config.toml
n_layer = 11
d_model = 160
n_experts = 32
experts_per_token = 1
d_expert = 416
d_shared_expert = 0
activation = "squared_reglu"
moe_layers = [3, 4, 5, 6, 7, 8, 9, 10]
router_score = "sigmoid"
normalize_top_k = false
routed_scale = 2.0
balance_loss = 0.0135
balance_bias = false
router_logit_norm = 2.0
router_bias = true
scale_expert_input = true
init_std_router = 0.0127
lr_router = 0.00202
vocab_size = 5660
norm = "rmsnorm"
norm_eps = 1e-06
tie_embeddings = false
optimizer = "muon_variant"
lr = 0.00928
beta1 = 0.9
batch_tokens = [32768, 65536, 131072, 262144]
seq_len = 256
train_tokens = 427300000
steps = 4557
dataset = "wikipedia_en"
Below are experts of layer 3 (counted from 0) of a mixture-of-experts language model. Rows are named router (the router's row for the expert), down (a neuron's output weights, with its number) and show model dimensions 80-159. Each number is 128 + 32 x the weight over its row's rms, rounded and kept within 0 to 255. Numbers have three digits each.
Before each expert's rows: a language model's description of what the expert responds to. This comes from a sample of Wikipedia text that the model never trained on.

# expert 30
Spaces and word middles. Bare spaces and line breaks in tables and lists, plus middle pieces of common words: organ|ic, arm|ored, am|ate|ur, p|rote|ins.
router:118107158077166132159087145168097091087166077096089099181084116082169096157162151089104145094097121157141088083085102157071179098176176156160163148091115119178168087117153154164147087092110097154091124104135140087100100086109104174152114142
down0:143117132100142118144165107129144144093099170155106147194187168110125156167106123103148082189132145105138084104186099093086104161167138117090144089149099101119088071085136150108179135132160138141088128157069160083155137154193139150125110115
down1:180085182107133134142177124169081111175143157144148144104118107099128101114132134103093098061103111156178121121070103110113150077141139131097098105098157119122082157151085154168125141073121119146139089083070159142066117170134192168113109128
down2:118128142152093092111128117116062112132152138173089126128080156111143108157099118134128150121139040105128121127089077158165083088110142152101148087130080153099145119120116092119085121107147062118142101133131111113143148184090100155153149113
down3:096144131078157145113155134103115139112126156082137101132137119081100115154195178144140087124108069163121090092136107098145143179086116202129161127190125070117123096129192100092127062138125131147154177138130060085103144140180168106184133115
down4:144081117096102155093124060198109106120163152136094104109141160118172077130127080106128183102123129174150181138110158143073116096102176167130093128184150149152189170099141132085142119138092131133129127173141107192088116107134108173102150112
down5:201131154109140115073121087154111119143079096147091179156118114124204139116127145151127137128074134100151099095102142132116186137152112140118178106100074104070096104104122086147109118149084115107138149133137104127148138107164075144170177143

# expert 13
Latinate word stems. Middle stems of long Latinate verbs after prefixes like re, un, dis, comp, e.g. rein'for'ced, app're'hended, sur're'nder, rec'alled'.
router:165145127182150158129175133139135154114091155162156167152164082122101154107152144179106152134084166150070198154162134138170089142106163158170138205135170105048082183167092161088125136206062109140124155139151142157109115109108095154118111146
down3:139091054100196082097078137184116126150119099075131137124089157088152044145087137104173092121141129110168134155108128169080100152103135073159097084111130142124150111080132107097159149138161138120147185062074132126118145198165112135142151077
down4:157225205159191129163155077085148136138180154136143106099167087123178170066100173111090133103114095140050115117120124086187126168132128129122109147138173102112125122144104099127147096139162166114182124090119116155152109140155171146103173143
down5:140163217090176159134100163133124140145122101177114051117161083122115120096146122069136112067095123180120086105135035129153048130084106150150136093115127150161086106143082103127097120180149185080103097107144101108109110146131144090135146153
down6:081115123143106168049120157149121125190094102125075144182058189137104087133119125139155067119102178119095144082125105145093089139152157100151124141078163138144147136068130088109100154116147098071175114117053137147192119106124149087155100120
down7:130142176116091099132081161107099150100167078074115131089121159152137119104160107106099125142073069153161099060161151141088100109124108108151119102112162180109104127205119099109097156135089138112077149088113107135100221130139146126203136169
down8:032113129142157205126074101126145143162099129159130146182125148148104095087164105128117117181105171101151164139121115142127165114155121134094124161166185163129130107149082081174132177196154141167115113199130052097095105175102104151132127099

# expert 10
Clause-opening words. Sentence-initial prepositions and connectives after a period or heading (After, During, On, According, From), plus relative who and in.
router:162109155038128092121123186154130121132157100035096119108114120111144128105167104140130153118113088128135117063056111173113123127136140129124136209118153099205151072144182131141131051055095113143115079063097133118131125101132104137151152147
down0:127152103125154172164156154156117184142114079131140127147158155150114121129184144095110155159055183124095163102084101092052124148146134150128183190151089150097105106142118151123142110103135153146133145091133110131177156119109111048170097114
down1:104076113113120137149051139167111084123107126110084158126074202156130114115073083085153139140101144132120106125139103183084115071131100123115152160148101145106060141113130111142102143153142129107180143115161216170099194128181151132090158173
down2:120143184116175115113168116128135124139154127140130117148149054116134142119151107102177158133121099125156095105058108155169159127115094117096078137108122139094113177142056071128182159110121142127159157171112022097087094080136115160144132161
down3:097158096142165166170164152144133137135090128152150120120110130124160126122128189188129109131118168108109116173141150143103156084114115167083141122155179149094111139109069117126101109103162123157124123115165086070133103083142115148129139179
down4:077148127163072081109149139057121185134101113115120143142077175144124116126138150135175112130097142110184152028173103197172099167086164102105092105155206114140096130213161180158103041164109139107105118175148121155155119104169129179110125157
down5:125102132109217164120134149056189117107061110041187139162147059072145111128134128114146102101151091139110100117158148138137187143099119094120085102096112097114126094165102148127142150122133122164174082103133154086088125181117136098160130130

# expert 22
Auxiliaries and list numbers. Auxiliary verbs like are, were, be, after which or who, plus and, to, and numbered track-list or table entries.
router:117097154078159143157073154161082102094166087091106103162076122109158073142158132091122145086107128165161086093100107153090160081137152169173159168096133124187173073143156152182165097060125104148086111114106137089106096103092107160157094177
down0:125104127134145154166164149159160095143139121164098155131132101105126060148114161083134157126102104144107131122141108174158171112137124134112139085108121147108099173140184155135104228066145085138153136144081129138080167173085152065101149135
down1:175195130112121141094130125074167149123119157118131134076090108123143150117131096170111104099102113128167148161073103105132085146135162154150138112165127169132115199120127115072140032128143147126098121169167191111124115096190093180098151060
down2:141108172102214089082154094130068122135165175093117147156144171152072136150173100122140103092106097165142143123189128136144126172150123147155081054137141157143060159118158098129112113153143089145112135105187156117186076098119088086142074158
down3:135175135127160094147098083105070093171178106123148142074140096178122078102088152131117152215146102119154127161125083125085096153115065188160152128094186166129096118029141139133149158114132128095136112133093175145111139154157123149099145219
down4:113147107147174091097092184131157123148104129171183086116162159101158164132127146147102169156083060144098146200118048136142128054109129128117100146144171112142141099155104111070107144093115115139112126119107123140142147095098151111168144086
down5:128114110141097125132081147140156119107138115108112172139107083134092165126112151114121168124142112156106121128131173117153171086183103145130116081155166143095143115158196123209106127147080147130221094214152199196101116112201138131107140113

# expert 11
Biography verbs, table dashes. Past participles and verbs in biographies (graduated, written, scored, played, killed), plus percent signs and en dashes in score or stats tables.
router:117114157071167133174083153166078098101164079093082096174088113090169094141161142083112138101101125159159083097076100160074176092163158162145157148093130119188166079124168152158158101073114091160103125095117134089104093092104104171164096150
down3:129158036148067142174126184121113089162132140110121121124072092173099159141085109132046121119091067130123067122152127101192155060123098119125132145133140178123126141178086106128117122117185118105151151158136124123123118118123165159150101117
down4:106172087108170150162106137133005042149169138075093151096152094054127114125133074164111168143133132122139113173053147142133120148105102118167102147132150126158122123162152096146143197131120128154069134121130083129113136162082146118179115153
down5:151161069132156054130109046098165170091103111179098115150145099173130163132171112109130073094145174146145114153148094147105132154100126133140136096141167126121181093108127146176152103128080142103129145169136116095086127145146068113138126110
down6:091107124169161119154079104162125077111124067134085096105096220077144107123105128135110095081118122116109109088128166221109167134130162140139122070135111116176087146117214116132145105132103076132167186167089116111075117167178093119134155148
down7:160135177151114106136107147124085129095117086115145169124161143099155117112109105159110158160067125121107185088134103133137162048159145141112149118133101161123158118070175106122143157104152121128160161222100094120076160204142160151103129198
down8:105099086181153137175057104158158100163149153162086171097156157144158165082094178163098128144160129180142100128083167146180142137127109105142166168140144148106141111175133100125102157103173188109182121137099093113120162113096135155109101216

# expert 19
Noun-completing word endings. Final pieces and head nouns closing a noun phrase, such as vac-ancy, Street, Force, sec-urity, landsc-ape, often before a comma or verb.
router:124100152065147139172099140155087090105152063098091088176101105090179109156144161083106145094103127151133086085074097154073167098170160159158164141106138112167162089128136146159146119070123108155101146087123138092112097100121108160160094137
down3:093124171102128162180060134119133173111072160104140146102091145159156123094085063158080144120094089113124128102143133178187142190093112103125149144133090101114112120159161188127163127127196115158116165125204139078106103087099135195092098184
down4:099134112147139148116093053104073128142135107074083095084132071218071137136088098154169086159122085112132130139158101157164113047169181088108137107082075160123097113080134163106092074125131191107096154097119143164079100158077146116183171158
down5:150091102116131118119085158111188115144142141149117119118113113106099129152067135136108102126096100108194151141074133129128174152223121018072171125122101079094087151174115109107111148093116162159136155138133056126149197126142132114091106138
down6:113100142152161143051190129200158160150147108085122172184168102153117102104171104172127100173157130134147113125128141169090162128160105106163111136144084103131152090118115151142110112140117104119129128188098198119155123119157146138108101174
down7:107168088133122110097059178111097156199148141139124075115114127079157134101129121132137051064133107134055096074127103189052109093179080142111145175057135096102166135108108135131128100143174153176148102104140093143111120142172086126142141146
down8:068117113124172099074109128142099134143167134132105157128078136124075121160153180071115113130133090163197056125127035155137155113103100133131203209145168159168139125150146167143108094160114087142092133061144145183125141135108116142154098111

# expert 9
Prepositions and function words. Prepositions, conjunctions and articles in running prose, such as on, in, because, until, that, plus year prefixes like 201.
router:125122147069158118171076138158077075112148066093078087181103108097181108133157154097099146095108108166137083098103105155081168089171147155156145147077124129184161089121160149161160101086112103152100127108118131100114096106118105164166088138
down3:108146091113103116113156062155162168143102151154182120142104149137122177167136084121134131126131155140130127154114072155196169089147076105131147188130162173116146112131133119105122176097079098189111127165164124088160179119130114120112137177
down4:182092086140074154160082134097151140117129113111080103116112110134173147141091167068090155128146159170153129089134116141198117105103127155162163118114097068121139130109088147154093093163159106212113059110058081055134114157144133122108137170
down5:101148159185155147122137097158078133141111136098145086150104081105087149219142125168147182105141124167145163097072112205146109109132158086131082150081077090133140159122149154137202181094175144175143105117129131137099126189117071139135110112
down6:156114109117134155151129114137098151116131188145099075114125069153152203099104128078113141147127156141123093119086114068099108147153139138196136071222144155158150104167120142135134133112119101175104078088115146143165187107115070155112134181
down7:171100117059121123153116094154118192036140056113104179175133118139200110103138141170064076059127109136114074131131097125178184152160094151102127107088156130147100130151160102193165164131151126132111130081180104147101153157124100148061065163
down8:173166121140055115129166149118127145097158129156207171112161095106137096092134071086131135120126102139122108083112120083128118126121092130090108139104148125164121142108189131034115165130148142147106137165104181163108143181073153119102086100

# expert 8
Proper-noun word completions. Later pieces completing words and names, especially organization and military terms: Squad|ron, Vict|ory, Osa|-class, United, Railway, Company.
router:148117151068165117172080144162076096111143082093082098167078120093160097145155154081106148109096120160135080104088093152078165088160155149158168152084130121178159089122150147166163099090112107164100119092124136092105091079114112176158115143
down3:086110129062179110146156097128089164122101166141093145134147080143062080135181085119211118167112172169161097146126108102119083114193131058118118156164157103123167126125144115088199119178195161095105137138077113154126112056112187118163145134
down4:098147124109109222077123144160142174153136109160118091122137116174085080159107102094107138158169116148116127125122082127059068179111149078105130099135170145120125102189125190132137155114172151113142150137146140116163178134154123089138182118
down5:123174190137186149178128198190109162198102109120152104114108126085068148085185092097138150161091090071091071091143150194105149141156171138126141161109146108134158090101105170140168133117119103173140161134138136155167110120116120119108092137
down6:153165191090150148124102103129115112080170148094118136134067117103088113111096113119153114063106140145120136099093180130140190165169112110150130141152157151128093105099148096181118171141122147150073169181084154179177145090086145123126176160
down7:097092089114089155104157116169156092129144105095082144086111069130145147122084127098071101159101069086130036119128078112188113216125095130119130114141171149100117109130073073153133062139140118122156199184120060122130094116149182086082136095
down8:137152132202101144141225110133169188109158105146188112166172084128117146153157156108104206124179070153149135210125141098115105170197106095131098122154097096121169090130129132179103102111110144065118139159139070057129126126153160098112115124

# expert 27
Mid-word consonant pieces. Single consonant pieces inside names and compounds, mostly l and h: Laid|l|aw, Ibra|h|im, times|l|ot, un|l|ike, D|h|illon.
router:119107145068146135185083144161100110110176056104075089182088108096175102164149142078111146104107143156154088084092096159093171084167159174146159144088115135193155082127175145160144096100097105164104124118120140096111089092103114168169102145
down0:171150106130102193142099127109140128116108112137129175101125204141118152125100132116175180113155149120141124122131102207090105110113093145125170099155125114124129167072097048143233088147162154143135160173165137147135169115161157138154186178
down1:153138126116170115154143107082124112045115108135090174080084125146117170110100174111123064131085111135147070141148089065111115145163150053190206092087182060113107095169145101090121086186181149167147140151187111102092108144080122112152173134
down2:143144116087112118107118099121152118152086106151147088169146184128168121098145113098088125177143120066136089106137093154149090143132105159126116147161132162146231126121119128146152103158176060194150096113085119087096169109160160083104111156
down3:156162108109164062133170132156106153149124145116110134122122160144052126075181092081117122132176117151170109141160134147138186151094120123125079130144137114103169131101121180109106141135132162090097108110064158118147154161139143102126155117
down4:132124113098115171104171125128080113138161151164131059044145191101138035107127151100112123145097120153049166114104082122146157172178117151149112152163094149136089104113128178102092132096148137110110088110164100146165161122124087141118127193
down5:128115153228067120154100100111119081067157159131118136172116137141172115076141123115119095130143134079121115140051184141153172158146172101118092148054113155132142092121146153148097154087125089136128170146110118108151165127133142099131148100

# expert 16
Infobox and list fragments. Odd word pieces and line breaks in infoboxes, lists and tables, e.g. spac'ec'raft, Belligerents line break, 'a'mericana, plus stems like decl, creat.
router:120140150070155128159081140168052062121204069076085102165079122085171105147159163087128159096104108165137081100068111159070166093188159162147165141094128111158157087144164148169145099101117105156105132109115141104122088095111120176153104136
down3:108126144160085153114136094208146112148072133083155193108167086097101182139123139137137121081118173142103118126135160196152155170136116104113115215108145145168126142104107142172105176141058105114131126142185132085130065118158057159115123154
down4:112138111120104128115110090196063171158128123146188137120147121125123118118108138178087187131056059110136144098102123165170170120153174091156090084072123038164148158145137104075130127102130079096155142133169094080126120154092142134135161162
down5:086112130132152149120066090104160084120140118173245134193121121142140142119061105080157082093133132114102116139133142114149075151128190143104082146068158120116109109174103067110131167096064173203135091130136093130115130140166148132124103147
down6:127186080147123117130113204096127127157063132150149082160108120156148198121126116129124206086121136139144187089144121126121141105087128146158127140218153166093128143153168140060125073177188149139144140117123083134115206208066101137140136135
down7:126082152167127143101105119141109089032088082130143143125133133189085128105085160170090145087171124177181172134134137118109129035126209138091148117116094172153094091183114118107149113106131112145164068147106092152140163155128099082169096184
down8:095101120145101155087175156127088132158108150200168172133124159200073130140088122141134158094139210110114108136093142160110138138188112152112148138141129107140093090072142129112131084093123120169157109103104129147111120170140135140175134141

# expert 7
Capitals and name fragments. Single capital letters and inner fragments of proper names, brands and acronyms, e.g. NAS'CA'R, Zing'iber'aceae, 'F'leet, F'ab'io.
router:125122147072172126169082149169097082102144075095081099178097108102168104158153147070105138106102152158157091087085102154079173096156162156143150154088131125186164082128159160169155092080114099164099121092124130106111089087109114172166102147
down3:143091126138101116136087107132156126129190106155191128173104188068134105147120116049173167151122139091139059121185070109109100130106145127136102152160096124068117183141117192140144118136177110135139143099136124133165197213140046125078122144
down4:160151139110074104118149137129092127157144146134117127131149180117138132112069134056112139153179098116129207116164132098110156111119161115221104098118128102164104132159098152108153130072067101179067125116095174072148223148162125184128088118
down5:136112126136097089178206039148171176125144117109110176118101113150101137120177143132109136105137179129111124111101121098118197172139120091103172129121103128046110150116086131149133154117202171131135141125100134131073125135166111142156185097
down6:187108106107040163159093106187153104128111143145187092149142091107135133143087113145180089127164179128099109100114084109102097132182133162116153096189117118111144182126129128147123167133159129165107178176136195073134135106101112115185116142
down7:088147219105151103134145095175169152162178058078173158110050120120146127095104097092118145089112113082109108104149088103145159159178132133110095147089115125180073151095118117132114117075093098098123179153124119123084109154117164124121134156
down8:127060112109124135106133144111139117102100111128128059060143056124097134038124139164087104117155052083175143069117131127139178118093155199103167062093116168110157103123134113145186159133175183103096177157126152121105141141104164113169141137

# expert 21
Commas, Ch-type onsets. Commas and 'and' joining clauses, and consonant-cluster pieces in South Asian, Slavic or Arabic names: Ch|ithra, M|ithqal, ware|h|ouses, Mc.
router:125130158071164132158094138169100107097156075101088096185081118087185091155149148092115136099097132164149086081098095161069193083177159159154147151089125119174163076120153154164162109075100101149096116096123145099115092091120111177165092139
down0:177153176187127108140157125143124156161177093111068096144112166121128169161156101039165119114156121106117076089114103116182127200148136143081190087120184145107180143086112123106144144176141141092100133137086090109065150054144114144100111112
down1:081115106140162141141184168070118120142086128150165146104133144175132170125079096129083177123108110169103170153082117082146125174111104199061138135147171142145126143136149110120099176154110115082128125119097085144177065200124099115160077109
down2:122104154070106107098117106128071141176116172164122171150116098106104161101117116105144149172139118072149168176086082173090185171136157140116107066132114175086156116177049081151135128090121143147159076119111152170144126106113124119142127067
down3:172112111079086106159180094121106147133177157139107156126141166142070180153035128159174142138163166154106079129095122087075097152121150168106194179044137069183122101146143085127124164113133066141096074123122098091111154104115116085172107133
down4:163140110169131126104099155162176119092133132168118129091117178106116117118096087109169128092107144121120081070098114145095156149083110175121128125161191094094092113161168086171127112086115152140094080136172094140118208104171117151103153117
down5:098069162124089112111083161146133197121136134105117114162147133123111102137071198165116183124170116104109073171193123115094138125072111122090155077147105144123151026166166067112122114118096070103112106096144129153169096100143126141137108145

# expert 23
Phrase-internal words. Words within noun phrases after of, for, on: the, and, plural endings, adjectives like annual, international, e.g. film 'and' television.
router:129122151087165113155094137169082089104158062086080094169098112098174101160143145087106147110099107162132084086082092165070175075165152152139159150090132121182160079130165153163153105071112101159102125099124148106108093093104110168166108139
down3:133164068096126186157151128127112050117076102136053144130093117094156133107095128153167064122150052128165163153122137119062200107138120097157122120159097124146167160091141162080188128109102124126152065142117115169127093075128109085160151068
down4:104119159169133124116141136098194141140171139163104123108164101156119086158098090137150138153078114166076116138064079108091106095077125203171143137098145194165164167099182087166125115108155124082130075130171150137131142122122143160160170165
down5:150102132161080132132154167156144167135100137138159079084085090100143103129151149086129143178142163091106154138097111059127099149070073176118128122151176133135096151138118085081136123172150094078086173086045110160163121133120101086163099113
down6:164137181075081167139158134121127146132125056127101146115191160097092107105175131135163106053125129106131168163161184177137136159140120085209114134125189135160145133180120171120086151168103141132078119166108188110125115127142143140124098075
down7:146137135156071099087127065133143165121127162132115141131169141145171110126105145071142165202102188123137132186129164106116145156107103103150136140106110086134110144125103146145164143174130147123165203145093069162167083094152121152114138132
down8:141097133157086106164085128104121155105099142103088155155090136071157139119158163110062138101143115099096113160116181140132104149089116119139102145120150115189136147158101132255120164142135119161152128121155153157175066135152168126122116100

# expert 24
Table cells, labels. Symbols and label words in tables and infoboxes: dashes, plus signs, decimal points, opening parentheses, Result, Sport, Episode, ISBN.
router:126099153062164141149088146164078086099157080099080100173086114084179101159158156095114141096101127158152088092099118160068185078169155163160158153089117124173155101123163153160145097078105101159103127098129138101102094094108105175160091140
down0:098122164178112126123124182105113122163179095124101123178139112177181100103165112165165089123094150105135143070159131106088145072185145098163150093129177069147073150138127212111115129136129112117127179125187113110125151132106111108111113116
down1:087085084111160123134082124088155151125131088132109094156103123117121197127115161101132147130127144084159155129140121095203183117147098107139135081140179202089135096151194160153084168118152159100122113103136149177099120152131176117111114113
down2:139114146105148140129218150185080087125167150171129165174068144128117158166108087126111090134129110178153141131113139077174174163118048121086120095130115127113087108147167062065121147066119122062126159069137125097135150144087147159127144128
down3:169098087164117122061154146086092112138125137144136191149156099099155208099100195066128117129128106195110090106123194130199137151168179102121107148086140066127108169163110104114134183127101137071149140132119128138149131183147074119176146086
down4:139132132141118109165142173120110150096136116119209115179095109114109164114167163106111183161141162123179110155164147109111108085116153107065110171137148085165107151091157146170092119143138070163157110124139151102108081147156169057147094165
down5:085142153140102145120056090070117096122167119146151162170138091098079101105063100127181096067156107143063120110123118135099122110099095143153106152148166115163143110175137125170119130112132121088154099155118172113145132137132121069105141133

# expert 4
Politics tables, biography verbs. Table pipes and closing brackets in election and sports tables, plus biography words like He, member, attended, politician, took.
router:133117156065158130164091147165077085107150073093089097185088108084172097147144143083104141095099090169150091100089105156078165092172159173142160152102120121184165080134168158156154091080106103153104114114123139095095086092099105170158099135
down3:093134149119171142110138135131168104139128117087118100137176104132145162099100189153125103095197142110070087135172191099129116127112142128203081130100106125077159135101139160124167166124221084090137129158075129061100088165108114127088069104
down4:137096064103124178124125141121116094152145140146107124135110129127089155110169081183107158157037181072156138153128134137101135158119118104096126123213124141097114123152099105135155120118085135111167164167108141096093114168114110180173174102
down5:128131106120153093069149126136163134113102148091115132114156101124137095105152082204166058113134183118189176113143140145121106131102103089144095123105175168098083119113126080125102115148097112151101128136164157093091047161174149080071127156
down6:123097113163122086123151133185086103117087135117107188207139083134146135094119214048124152138147158140125140161149127168102131154110115133196099149091113133168112132104146103161093131117167153137155132121127115167089137094112112163177076115
down7:099145145095065079075112119116088157147143122111155111161113096067124089191114101161023177125089062191169168144154184150094105126138112118174124137144086098106090089050178115162083078131101169097116135129135070151171129178131122146147158152
down8:081129121161158140086151126120122183122111156103083124183102157105129147062142134195146111166121139144161144117119148085120130149114147097093149168153059113135123109121089190126140126147122080109120138136103123095068206118081118154125171118

# expert 26
Line-start list tokens. First token of list items, headings and citations: hyphen bullets, quotation marks, lowercase a and capital A, e.g. 'a'ethiopicus, '-' V.I.P.
router:131129156067164138172095154164081074105158065081088095183093112095161098138152153098118154097096108167151097096091091155074168094170161160154163160095125127177162073122162152156155096079116105162100133100126145105109083091113107164169098145
down3:130119090154082106110120079107105140097149135071111125135106148077100148156164118177072124097098188128060132144182159157157165120126100129076145147151130116176130107143133152136126113122184142168132176115117142100061141147171090171138127083
down4:094119147126159115093130113109069118138112149204130091075172100147141122083186188126133163148098138114130126142127129125101205105068124175086119108112135145151107085154093125125172133142164097111150135095176149142144113153184095140139073078
down5:116119126096142115113134180113089157184132067133081079162089067066081165136193113178169098114116134121105114099126157119176132147148098154170174092131108120184132105147157130145144102104113113094151121155140117131120114144120101108185109138
down6:155122186123141163153135156159150141144112168113139079115152140125104092095095157112117138171086136151113147148114098114138138116117164222086168078148156122150096159140098113109153147174118168051101113110143157069158097154128116168159175180
down7:150122082111142120091155128097072122089104061139097104126161156182156161085169142138089091108145156174151159118129104122134136112090104097083095077165105187143136168098079114090073147162119149191181115141143171127133123115068087119125090112
down8:137158130062137117132129169106089199135182182081189162192079112139178149154149150197132180146103132119144171077115168152086120095141096154103139181138128160080132149140088126089165082190116157155144106157148056112128147135130077071153106115

# expert 1
Mid-word suffixes, infobox text. Word-internal pieces and endings like ed, ing, est, en, often in infoboxes and taxonomy or heading lines, e.g. s'elling', T'it'anic, fl'oor'.
router:091075112056176126201075115118072099088113130094125093116071121157117078149143126063133171113134152130097096146124161126142127047109123178136129125096183099189157127150187128170153112073144119121107107121103160091123125127068110139138141190
down3:118160118157136123149061138132133107039083129179157126153108210091119195151090137077149117141079168100128106114114075149167191114166105138102139127113097109140160170163136132126099122098109170111129053158146113118122103129155097130091130132
down4:091156097171145167103196126110164145186126094132108090133098152132162124180116158142095099176153146127124161057164151131115080153126137098152109159068055161076127122119140111141117127124144165081128136137183140084152106186147107143135052227
down5:166115177159197129184128100106145109163087128130120148098091144185143172121146117181170112090112092151097147099103160134118113129196068099075171101091157158073093109125142097148140162221144114117089155100156108151108123136056145138090063139
down6:168079080123102151171130091137109073157129099114191132114149092094138116153137134177107117123094071078127163173154129107148105127142097122192177131042088121132128104163134108143174153120147083086127167058168146090108149127127164135135172190
down7:214057131101108135116123145055149176126098115175151126170208158067189104150154109155119184110113145114142129089103142099196076141118135137169174105098107088097124133211119126127156152151146125165136132114147135154089096161200101149101176151
down8:142132106142140081147155070129147186104099091133135178117125175076155112127137164166071132172120112096117131136103118191107155101138123094048063102166198147113054128139134200125085181143151082135139128107096094159103131211104095120140177137

# expert 28
Clause-linking words in narrative. Words like was, became, won, However, and, from in biographical narrative, plus table pipes and name parts like -ović.
router:115129158070168123157094147156094096109155079082089094179087108096164102171144149089101130107103108172141091092085095163069182090155147160143151169101120119178165084121167153152165083078104108158110130102121129090103094091123119168162075146
down0:137127102087128146145116146100156170156180121149079096151152203077162085177183174073122133139200141181068182101122091103170137094192148101155096153118137121170140074082150150170124155147109163102116100198095091100111158057118151097138094110
down1:097095176132071135126129131122135122160137097137159099104098092101145138131156132106165117109154064102126129131158026123077110102132191117107170089151126173177135079105124156172082137144110143118140093114139097109104104101086069114089193090
down2:112076117176158136102159177117116155044088129122056076128098120088090131106127151186104105126114131108156100136143178081163069155091146104127164114140091136139207082178160206120150086130124140111162080146145116157155125135113133154105071082
down3:103146131109145136098093092112158100095106158129174152189156149152098141061101076128163178175121155104133137167131136099144080215145092140149162154096141130119157117144167080109133116159096118131042092149118111137165159111136148176161166158
down4:116156192159150119082156173164138137114127142085085153133177144088128079144146126123129128099074150091134173069098141084192101118057150125085196123129060118160156136110096105137166125160107156104108082112116108175143112144170098153153112111
down5:120189117145118210189135191107129166138118100166104128097097135114069115191175089106119098132157156156139119201107117134155141168171111120151129126107128162160115116090150096110145114066141101094126123110066160103079126203141112099075110136

# expert 12
Numbers and measurement units. Digits inside statistics and tables, and units like km, sq, %, plus mid-word fragments of rare words, such as abd-omen, stat-ic.
router:135117142048160122155091148165057092101143060094085090173109102090174111157137147080113151112107103157151089093092114158085175086173160164158168159089125116179161087120169156157156111082114097162093124108124155095111092101112109170156117139
down0:143166115116143151144112099165112095125107135099078152157144078140142109107136131131104096178124130128161138159066140111114155121142137156147098101110060132142107014143104176141141077129172103087160055082087197145152149140090131128150150094
down1:114152097105116120124151120077085122146072107176082138100117124141094149100154103188149156119035151101099090117109163140167083107157087191126104117135088096115149131163096222084127157104119116125113149099110137080098157204152194119113092112
down2:099107116085142127130151138122096169123157103105137063102112142134090036144145129124128094109119112118104116169168180100131142090157147143075171142067085101081078126166113161142108134172079120178181081138054144115121138130090107066096137187
down3:083143154141143117156094178096137132149129129127143122186122105105156124136167176188127095135149133105123144144076122160096127141158113127137106100124148065080154132125189088121095123128158118104160109144098089141084164180062103114120093124
down4:189145128112138118108125118064141185118128120079066137118139115078115106142205145092136122101150129108101206137102131098145104125129136106127122147138166150102089163058116104165184127147121139158067163121151119124125109123145159124135099145
down5:124121187163110148137196114127104179170134095124101147179141142137137127116139165074130111067109146081058169152100123072100132150130121147132188113125141139162155140169125193121112075137141120135098119140153160116148159118170134109178091116

# expert 15
Article openings, table zeros. First token after a = Title = heading, like L-ocation or H-akim, plus digits in sports statistics tables and decade lists.
router:111083142078163130184079124150100087099161089078108097156077123137158080117162143077121151098120098149161075100118117148105147066152148153156136149086135121202171102143168138170157068040129108152092091103112147098089092107074114151149128178
down3:140195178103114115140093153122132099134142119143201116190116115192081118104163093090126111124149159175137121128170113122169112142120112109190076140072149122078143107142166144072191142123093151151094077124117103161139102121154174104127163094
down4:152096149102142154157129196205132118106130156107154136111096148144133124114170147119135138148120144077096098115117139113133143115132101139103158104121108111091123113117196118136106077144064153037133110173114134121124093073072122124131102169
down5:133119139107084135158135134098187093166137116135172096141160118142209148161105185134085080149126092067123101158095174164165131153124078146182178122094105158142117091143118156142093131144089109105139098165134155134140128131109088166138160176
down6:079117111116132161152153119109148183151117110101083147131138078124162143144107109165118118112090203078147184132113090132109095127128151157127145117102159125141104087188137107128083101157085100136075109200079170084103107088147109155137174203
down7:120154143141068164114084149093146095087080105095087134199173169097145111152118168125167123173123114120118103185121161143115121058115120131115103140159095152108112090150139130072107138129105118098141164032180102146141131178107160147129163106
down8:123137193152150105182143080185142141078136219108174098211133149101134133113147120143159029139118172123169099120135175133086065172118159146139135109118156113098169125134168162181068113106072168089130117133127127117174106094155134155101133148

# expert 6
Table cells, species names. Pipe separators and first tokens in table cells or list fields, plus Latin species epithets and name pieces, such as ill-otus, ran-inus.
router:118136154049168105167085143164071103099155083087093091183096103090170099152148149085100135092095126158138079070087086154080165074168146167140164156087138133168166092116163153163148093088110103156106124097117134099112093097108103173160106148
down0:098125128137079108125139169092102181131099180166168132131134104161190115118195142131236165182175107148142155166142112131133161077160141195124125144163141077177095110133157147173175135096132181162073110134182131055115109137127218131143155133
down1:077126106145147114149131136157143106151150137095069205136139152124162096159126080088129083188139140084163159071167116112078169122113125128187156143149049181158063124159150104153169158122158090136121090159144153158127136165118152092118073133
down2:133118151157141132093186108131119119172136114121137078153122111153047078130123088144166099198136075104152149122180093098092131090079091129162101141159122105133113156076148129150105112135086193158128186120119148091113124156118104064135109116
down3:129116098129104123105080139103167110136105066141133172066128072136134172110087201113176117101102143097096124111126157138127071108085088182084134103113145123091146121092130184170138132113122110119123151115135127150130136108192133147097149074
down4:087100123224153146124066148119182132118185165143158067138162078136106109118174116132083189093077129139129148179155090077103076064129163167101116096109156124146134109146155153159194184081156135086140105091174161145070112112111098153140134162
down5:130084112141139118133191133122127129124135143152154128112130159085147092129091168099121172103173151116188175115101123153107109136116156148136116140143119157126119086126067166129158116097176075096183096105111107105092117121152152130092168129

# expert 31
Word-start prefixes and pieces. Opening pieces of words and names, such as Trans, Ex, Pre, B-rit-ish, Mir-cea, plus single digits in lists and tables.
router:123118149067163126160089148160077088103158072085090094180104109086162094142153149089109142100094127164146085088075087163081161086173159153144163145089127125183161086121160155163149097088117105158107124106131133093110091092113102166163096153
down0:117137106135132148100141087194142126138172141120117124111188130154127150118120111136093098182113119102081156141048157164143111160153176103132142094139124110090193107090036134148058135101142145094055154100184187176125149067150094092109146134
down1:112126115087135155121146095206124082106058173128070148187121119155109106148197095115147119141124169090154098083168157104096114125154084111135107149100124170139153200148116108176167155128154108126138131113151120104077093124102164133131142099
down2:170153070075079070164208115086201163131159096102111159144070143109140144098150157195156154127142078126130126126170098075119088141100145093176122120069056111105140136122086160109123185055123093137168087126131132096113072176138094123160139145
down3:111091105114125110102121108090182121148142093075113094107125179189119097043115174102168108122100108116135132173179108099064153100178136164151107111134173135124123175093146119148122231148096093185075163141143069134107127145055120084103147144
down4:152086114134127088094099100101133151167180111138120119128157102118150104155140137139180140122089128148104147187105117142079144158096136107137191142112134104254147200116189154117167223102106146112136169119116137140144129085129187133148156148
down5:108138169134193133137080132147138116129099106142107112142145148108100112075143140191128106138110126187130165157132127073155177153113124112082148125126160145135165101126104129128104165127158089075136159117179131084132109113135134046058127156